config.yaml
num_hidden_layers: 14
hidden_size: 384
n_experts: 32
experts_per_token: 3
d_expert: 64
d_shared_expert: 128
hidden_act: "swiglu"
moe_layers: [2, 3, 4, 5, 6, 7, 8, 9, 10, 11, 12, 13]
router_score: "sigmoid"
normalize_top_k: false
routed_scale: 1.15
balance_loss: 0.00613
balance_bias: false
init_std_router: 0.0179
lr_router: 0.000318
num_attention_heads: 4
num_key_value_heads: 1
head_dim: 96
vocab_size: 35341
norm: "rmsnorm"
norm_place: "pre"
norm_eps: 1e-06
positions: "rope"
rope_theta: 10000.0
rope_fraction: 1.0
qk_norm: false
attn_scale: 0.102
tie_word_embeddings: true
parallel_block: false
init: "uniform"
init_std_qkv: 0.042
init_std_o: 0.00794
init_std_up: 0.042
init_std_down: 0.00397
optimizer: "soap_variant"
learning_rate: 0.00211
beta1: 0.95
beta2: 0.99
weight_decay: 0.17
lr_head: 0.00436
max_grad_norm: 1.0
warmup_steps: 200
schedule: "wsd"
decay_fraction: 0.848
decay_shape: "cos"
final_lr_fraction: 0.05
batch_tokens: [32768, 65536, 98304]
max_seq_len: 1024
doc_mask: false
train_tokens: 389400000
max_steps: 6034
dataset: "wikipedia_en"
Below are experts of layer 6 (counted from 0) of a mixture-of-experts language model. Rows are named router (the router's row for the expert) and show model dimensions 48-95. Each number is 128 + 32 x the weight over its row's rms, rounded and kept within 0 to 255.
After each expert's rows: "gets" lists some tokens that make up at least twice as much of what it gets as of all text. This comes from a sample of Wikipedia text that the model never trained on. Tokens count by the router's weight.

# expert 23
router [ 99 141 156 130 139 139 157 107 112 114 149  99  89 101  85 147 159 129 138  79 132 163 148 134 164 141 121 105 116 123 173  64 141 109 110 123 109 138  94 112  60 106  70 138 178  82 114  99]
gets: "1", ".", " | ", "2", "0", "-"

# expert 12
router [134 108 126 155 135  81 165 104 106 121 156  54 150 143  90 153 136 130  90 108 134  99 189 133 124 158  63 101 134 125 183  79 134 147 134  80 135 109  94  92  93 191 157 149 136 154  67 125]
gets: "'s", " The", " the", " his", ", the", "The"

# expert 2
router [ 72 136 172 174 159 102 153  80 150 107 118  71  48 157  86 152  81 145 108  83 138 125 160 124 138 173 107 148 144  75 144 119 179 142 159 114 160 120  96 101 147 145 153 117 117  96 115 112]
gets: ".", "2", "–", " ", "-", "R"

# expert 27
router [142 137 103 134 206 119 169 120 143 102 113 122  58 156 119 123  95 113  54  72 135 107 133 182 106 137  73 105 171 133 154  98 116 127 118 126 143 141 129 146  41 141 142 125 172 133 128  43]
gets: "\n\n", "| ", "|", "2", "1", "The"

# expert 14
router [115 157 101 150 141 121 121 123 140 108 178 106 137 158 122 129 123 178 106  58 115 125 136 143 148 165  96 165 124 105 106  87 161 154 158 103 100 135  81 110 112 131 129 179 128  81  61  99]
gets: ".", " | ", ",", "6", "4", "–"

# expert 0
router [ 91 141 183 129 157 149 161  64 155  86 120 101  55 152  99 146 106 130 104 107 148 121 137 147 158 172 116  87 176 134 139  76 134  40 136 121  90 120 129 134 123 116 103 133 162 139 125 157]
gets: "\n\n", "\n", " (", "| ", "==", "==="

# expert 26
router [145 142 152 132 136 139 154  76 127 103 132  79 110 163 100 129 111  55 159  64 110 104 123 180 132 138  71 113 105  97  97  73 187 108 154 121 107 108 129 108  87 151 104  90 167 123 101 116]
gets: "\n", " ", ", ", ": ", " in ", "| "

# expert 8
router [130 147 154 128 156 146 181 171  98 115 129  70 155 198  82 177 134  75 125  78 164 143 110 112  98 170 161 132 115 101 114 116 176 116 150  80 119 154 137  63  85 159  84 133 173 110 144 114]
gets: "\n\n", "–", "6", " to ", " record", " album"

# expert 30
router [168 146 140 174 128 126 130 143 118  86 108 127 130 146  86 108 175  84  81 140 123 141 153 105 157 146 114  86 104  99 134  87 158  92 107  75 149 152 127  75  99 181 122 141 121 154 127  91]
gets: " the", " The", " of the", " in the", ", the", "The"

# expert 1
router [103 187 169 117 193 139 111 133 130 123  99 121 102 163 111 151 146 106 128  81 121 156 115 127 161 100  89 122 153 106 161  80 111  78 158 113  80 147 126 162  90 106  69 160 132  83  92 103]
gets: "\n\n", "2", ", ", "| ", "5", "4"

# expert 5
router [104  83 151 179 134 134 124 144  92  82  99  56  94 156 127 144 137 148 146  67 140 117 122 114 125 123 121  98 108  88 178 102 115  82 120  82 134 185 101 132  84 121 100 154 145 106  97 102]
gets: ".", ") | ", " | ", " (", "0", " "